Below are experts of layer 7 (counted from 0) of a mixture-of-experts language model. Rows are named router (the router's row for the expert), gate (a neuron's input weights, with its number), up (a neuron's input weights, with its number) and show model dimensions 256-383. Each number is 128 + 24 x the weight over its row's rms, rounded and kept within 0 to 255. Numbers have three digits each.
After each expert's rows: "gets" lists some tokens that make up at least twice as much of what it gets as of all text. This comes from a sample of Wikipedia text that the model never trained on. Tokens count by the router's weight.

# expert 9
router:157146140105097191113144080091140145158149221113153133120121173109127120129101157174148156103146109097119123109181138136103182108114140148117115131156075136124110129143119144106113142139148142075153152115101032098130086146135097098129100139156123128106142148078154083117173130141116117146127142124109111098121135094137128093137110135130152140136149127141110153136115124118171130127166
gate0:124093118172134140117122173152115172095139158121121108125122150165188165142149142135163130162146109115094136164109128067120132065155107076129188126167124118085129147160128090154187177138095140156095127135138135098127126136164126167124110163108138131160151085120143139137098130107147164082101163114099126109157136113151120131092136154139163123138127130105124090110144070112144125134137
up0:143105171163135074097108135148127135093110105136133118113149106084159142134087126127128123129081118155138094162147135122139117164140131119145096110139120166121135132128135086097104156165118109130146078167118165095111164134129160127119158112120149148108143124136150110132140148117120141112123168138105092135124114116122076126129130152132125115147138109138129142124126133106144129118113
gets: " |", " in", ",", " of", " the", ":"

# expert 23
router:146148089121110100163101149145104141105092118125147130108161141146134120088122097159143123141105176129080134109093148068131094153147101157153122145172134125134147106145153114107112159071105114141150120108104136113138121147090136111130115126097092133118126133147092145168149134134082149157128159090085142124126136123135102120108093100179154147138112134136149131089121090155117170152033
gate0:118107172122137139134156128140130154112155131130116080092141101112089146129142111124110115154135156149120104095103140137133132172112145133135109169144147143148137127132130133141108139123085170116111114168113141125176141123140114117157127095109116096162095204124134100099140132171116128132123104122166159100157135112160118150125153099120129123176089119180187091105139136123148176124148
up0:140112120149178118131120105139137141122133138085122127113079101138123176128119135118132144133121138145146171125108142118104129147101157102140141129186130095135143108102144141151090139125114139100094126122151101072136108106134144140124135122105122129124119126123144098136111202183153163133109131095132160140165126104104141120101111160152088130076139154107133110152135113136142122154146
gets: "-", " in", " at", "|", ":", "=="

# expert 19
router:111076132092115127140104099136140138142118159127166148132118171142115157121174102097119157146147165112137106112167120093158151154143154130125106125150155117094119107155104175090133098142124093141152115103091140164104159164112136102117111111170112157146143136156086140129180154134123110125132096114099145138111123104147129144111111137123116154079095080114146116137086120130170049124092
gate0:149095132112137074168157127151147092122157085101133096179144128103107096152163160124123146126148167138074119095113118112150109139151134110146125149112126127136110134092132132123089126123130134099132150146125133120127139125131106117168130125132067107141132093087134117146137146155159121105124107093119143103141147120129110128134158150144155114093093095124140131128112112137116146178127
up0:146077160129161128159117181163136125139134121112112127148128175122123124165158116146129121163160128171128137110143122183139121129122171103126189134110121143090089104134150114089105096133146162088114106136128166147103123136092131136138110147136106125099148089108139131169122092145156093150097116136131139118114133106147136152135143134081114122104152058132117144154162099139123135156097
gets: " of", "1", " in", "0", " to", "2"

# expert 15
router:119127114141127156139145127155142126111126189136106121135131159127170141110120098122170153123108164150120140126117137154117100130127080126078149180135142113122133158104128157113134129126105145157110158143107076100133160146111155115137131143110095111094123102112100118164119112148143145108134113128145135142131140127101120106131137147104100093162088132073162105106126106132122160132109
gate0:114143108148139097109107116133110123082109169095066095107135120184108127141118156140128120124144158148138128117103126130090113155163144116125113098141141077144107118111180078102133135120102159126119131158126142156129137101120148143148137135145157130159078101099116131102120193121148104134156129131108156129102114078120137099160110160171182109112132148145176116181139113112115126165165
up0:156115109176102148129143124152196111076133133142116145114136117126089090113105140126140122113143141100139108131107144125134117109128123157119062112165158094143137116128191144113108119129125141150161116145158104151131123131141126140127125123151136108138143100084135092143097129139135114173102134133083124101088143143154129084154115142112133166102136157118059069144107103130129162131147
gets: "\n", " |", "2", ".", ";", "=="

# expert 14
router:112108151146118127128121126117144153115115149102120095101132119150169129117123125129125163129123151144138134152138098097123091103175163101144126092149115114139085145145127157127181095096138132115162094152123128143138134140095144119135142101157118078103096198134129127141098129140160133187158128116074099085139126115094137166132070160091138117107182157134113113132139138161170117088124
gate0:123137111092113085139132127111136129116174169138135136120144146150131107184129126127112125139160156093140144127107128126106156099129126142121158109117134096129093097140132109200105121147098136146118146116096137091120107137176131113142074139141157146144129118127120121151118162128164167128125184142093118109136138085105094129132143124126121122138140106130156137151142099132127141105120
up0:145136118133110111123130099157120118083119153132094164186169100146106141154139158177120088148167134154090101124138135126081135168138139106089122166123146130144132118130139121112074113146131131143148139175110128113132127123113119121151072160115120134068139124153087122133088113132167168123155098136118122135158115112148082116118140160082136142110166121130158128110119088173090105137133
gets: "0", "5", "4", "3", "2", "6"

# expert 1
router:131136152140102129083084114147147128157168085138157101131118150130122091156100156155076146120139122092126153080158118172138140201130116119101144153123122168104119141119108125114110142113128114123077117133128191125152158114117127146093152144143114148139162138148152125151118129137101117164100157146147119136115170087146101134144101146141109126141120093174105087089139145141082093149055
gate0:127138149129130126113149107155142126128150128172125126109145139133075081124112148162150131113129150142158084138122114082142115104140138149144126174140146149139115109115139133122119162166098137138089092148147106096140179096137094125123117149122138110127134106096106108104177215116126164117146132125144100162162130153158160158152173105183119144110134115161126151106115112117141108120150
up0:124116161123120135110134115114145141095157157115085079160105166117115147135103099128123098155142118138082129146121148135157106134172152150109128143156097115120157158121106143120174098119112136148141158105116118139124118122146150186134091104097154140092155151111134124088090104127121129119156106079091129122130113136107153128137087130107130098129106135101134122116107133146112161088168
gets: " ", " (", "-", "–", " \"", "/"

# expert 18
router:143135162143112127093111144093161155140147111143067112123114147093168134149123096111110111137157119146143139143134135098128081122124126136114127174134104165128129093144081124139164065197132077161126087152124148108143127089167151102157152114131191113142177114115153182112137145145104171117117100106128082120097123159140130185132147117186122143094098116139135136106135195108114113113104
gate0:134176123103190062097156151146177133163138132154153111091153115086147107131164136130134138162118162107166141105102116123169142140127133133148166145123139123139142113128123093119118137120118140115083131138115111188119155166117126145151108122130118154122117128102115109119132166128111148120156135153125150131150111092121127071126131106154140131131126081138159118155131105119141123149154
up0:111144161117131081148143122104168150144143115140134105133169116119127139173097127134115113110108149156177137138149144107170081116123177131105155130136103132137153113106088097143152112153129116132132160141100157142119118095121156119139139184124141110120148103098124160155108111127078165104132115162142111171143108145160117062153145145163174131140108128164154122162158175143097099126089
gets: "1", "9", "0", "2", " ", "8"

# expert 5
router:130148099099138109163151110083116128171124208118123146095147089141141107099106128124123137144110090137161153145096106131105168183144121111117108140131140121092128102114138135183086155073160132129122126100192017155132110123140133131136139140104094123151144180152104097112135153107138134153135119113086149136132102072152127084126114106094126108113124094151137114121136128159158127134144
gate0:115142153118168097108108098153105119137114134141153124126142137129127099099141098097174125161122095126132132136119148140118147148077118113106132126089123138127117106117095119103140086173133180090120141134115188145108114111106096173112166165140110132090088144130118109141126153114095131139125119117156099122133114151139145107085146136120110118156117144147143147129113124088132161159095
up0:121113112174148108122156158137131160094094110141111111173142106152167148129170098104083126127083158120162140124116132119122123140131144122125146131133148109097126155161132157141097176121119146150132139203168123132127131128179139110141115128087149097149123136132106125133077133134160155094151124102120147128119111133126119116129104128137136127134166150067113151124145126181154111156137
gets: " and", " was", " as", " a", ",", " is"

# expert 8
router:102124145125144120138142131104154102114128109125123132123120107118154099156121106124138128102121078149137121122120113129120140110105129087107136087139149104147171098130143111133114146103170121106114115134119000178115132114134114165167167120133133144151122140103093121111134104112154147125146104102102134138109154153140175135115142088112103122134169117120119147142110137111120134125128
gate0:117141153116146117139139123113109108121112148128126117127157124083081122152118068123116110117100098157110101131154131082111124136148156097126158144127161101168150141128094128129107105172149139154117105124141138122081053132120165153057120179129163092183079140128105084149145113127115139166135141133121133118113101142115076118120096103131123140163137108156131166107161129099100137159107
up0:156124125102128141136119107103130112078114135130082142095120130143138124091150150153104129177134089136148149096114099161121133106145109133172105084141128144100131088156138123129157116112131149129108158133144130152155152110115072094143145161102147148150149071160153134140092098151086110124129111133159127160160133116144152070144138121113106133119168095157148110131137117109149107132132
gets: ",", " he", " which", " it", " who", " they"

# expert 6
router:146127104152111128057121132109152131154103155184173119127139115144160083144116100162154147121132174133158124116105126178102153097112134124141138123112124119116166121118113077096124114134150149142073123175119085130087105143093199122137120141091121159138090122125098143144086090084094119133110106161102158122123127150111128100123133130138149125118108117117137137110121113101154099142093
gate0:170143153142140167126123126103150120124119131113116119135119098121093140122103118138135080136128139142111091127128121141124151108138132150122140166122125120134118084158151129076136130083146120135145098119107134137141108113110125141157139134142113155104111170129143111113100139088104119080127116129096108127112156114057138130182142140096071087145121135152142173103096092144165086145129
up0:122112161155115096133104119144119151098116114180111116186144106125161099132115110170129115128148148139165175108128098127121078121136109155162108072112121113110126152164152123078110137110109124100148136127171121115177147086145126104109140091125153108117133116129102120108087174152112117077123148104107113113102152115103128131139135123155111116120107098142118120132148136133136120124136
gets: " |", " the", "|", "-", " a", " The"

# expert 22
router:127118107136156085170127093127172130145157143171161134120133129155083130101150171132127110142095130150132125104129141114157189158135150122119136166190130135136137143140094133148146141130153075113114156116081084143133145151103118113152126116104094175149150138134107163144139150108123100154132121139112145173130126105101120121100128123151123145129137142118180117170132094124168053141116
gate0:111098122155194093134155136145114126151123109138144121100111085125079154145135128082139135123147135141170149144145134167159126148154174122115121138104149142146140154111148113100179133118149149131165103127120137115111141108122099167138108122086103175100128117146141104141116101113083157182112135137134136143111131140164137162122138158123148117127107160123106135115132109145086148172086
up0:128150119102133146122120112166144096134121120153143127165144113128128100118141153147116146158167117113094150176109166159144177145153165162071103167129139098134120136103120126145148154153125085104117158119155143117107115140074155091150127139114176135140180115105118144102124120132101136137117131136102128162106113116090101127100094156118090142115106131113152138139132118147161120143165
gets: ",", " to", " of", " in", " for", " that"

# expert 20
router:144116141132160132137114116132128088118130191139104131100113121110123117177109157101147145112165133154133115081160141121153156107091129144082152080128092142122107124127125108116139115139132099145075113096107155081129134127121141168097166142118137154145128119141123124185098094142128099087125138095138167119125123115095133176137129136119058120134096156092138138120106155144140101152136
gate0:115138164146087110144157133162106158143153127122131139165124162123115106169116124177101127109107159104182130110092132135115130152102105114097120142107112123121141128126155134110135156118154127094146112153108104125146126099140106128127147157136126120123107147133111152129138100091122122139111128147084142168161152092155150120159111129147093107183106090090098119099124128132090147156151
up0:173129097149139129153108139105120123128107128134100140077119123124117106134112138128136104097136121145140120137144126108107125133172131115176143132131174131118167127146123143080140121123132142091121186129065120154109109159140107111163096110163168161150145056153132132117106109169133133123172103131181154140128102140125132129117138098119141149134117093154152157070141106130125101123105
gets: ".", "\n", "==", ").", " \"", "\"."

# expert 0
router:153110156152090145132129143134153128130166103114118113173136152110077124185118141143116096115177103164112067140107112111114104121132121133155133128119107155119112138127117098120117106170123119136101127159108132067128140086173136139118143130121103131135144148125115121151136146099110172118128103184120131152134149149134115125129103161174142159158111156160105142100150104139109112118121
gate0:159132129177137088105130120077140093119130117105124135112165132122100114122170151165135121144133133123107138143130113132105119147138141165116127111105106143080104069115137132110141033152102162094122104172139098070088123140126137112168108136137130156161140135070144073098127144109145118133107144115157151098093108139148144109136114130127130148120138128140158108138121104157099095140135
up0:120079098127091109112164175131126145139095112142158147142122128127128119113160153138119104115153125150139098122141127120134139118115172115091123148146107134095119100154101118116162124157116090116131092198147111128066143095115103154111082137171120138131119127087126092100132103104190150085118129124139135118151144108103096143125174120191146114132147150087186126126125174106133109108137
gets: " ", " the", " (", " a", "′", "°"

# expert 2
router:099093125123127131122123179111111132117123182146126121114155128176154111100137095116186110136115173114154130121157146091136127135164117140162131099143141081158101161130110149113109111123108148099144125098126086126137154103110136123115118128120090119125158120095135165105148156107142147116136129124155161122082117105192153101171129107121153170128168142117125146119124106177157105125132
gate0:084158132142146137097131134189161136111097139087194087124162115108131116161065150116142115168147087136142094128125089124138195141147149148154143111099118163154090120128134090122112127177076140108127133114094112135128123138109147121116136136183127122127150099098113125105153055095145123106131111171190092065142173141114142131188118133117128163118158132136117130109127121106158170093117
up0:093138100157097094102108143126130079143080114098098115126148135115103169161133166170084129099107137139145114143160104154124143138140131088147098166102166155143113083155121142148145106133111149096147120078086101163143113152169089113136140168157114106127155153122129098122141109125135109103178111117174122148145122175136113107128143146043169093137097111152082124151171131122143158143126
gets: "\n", " one", " two", " well", " United", " three"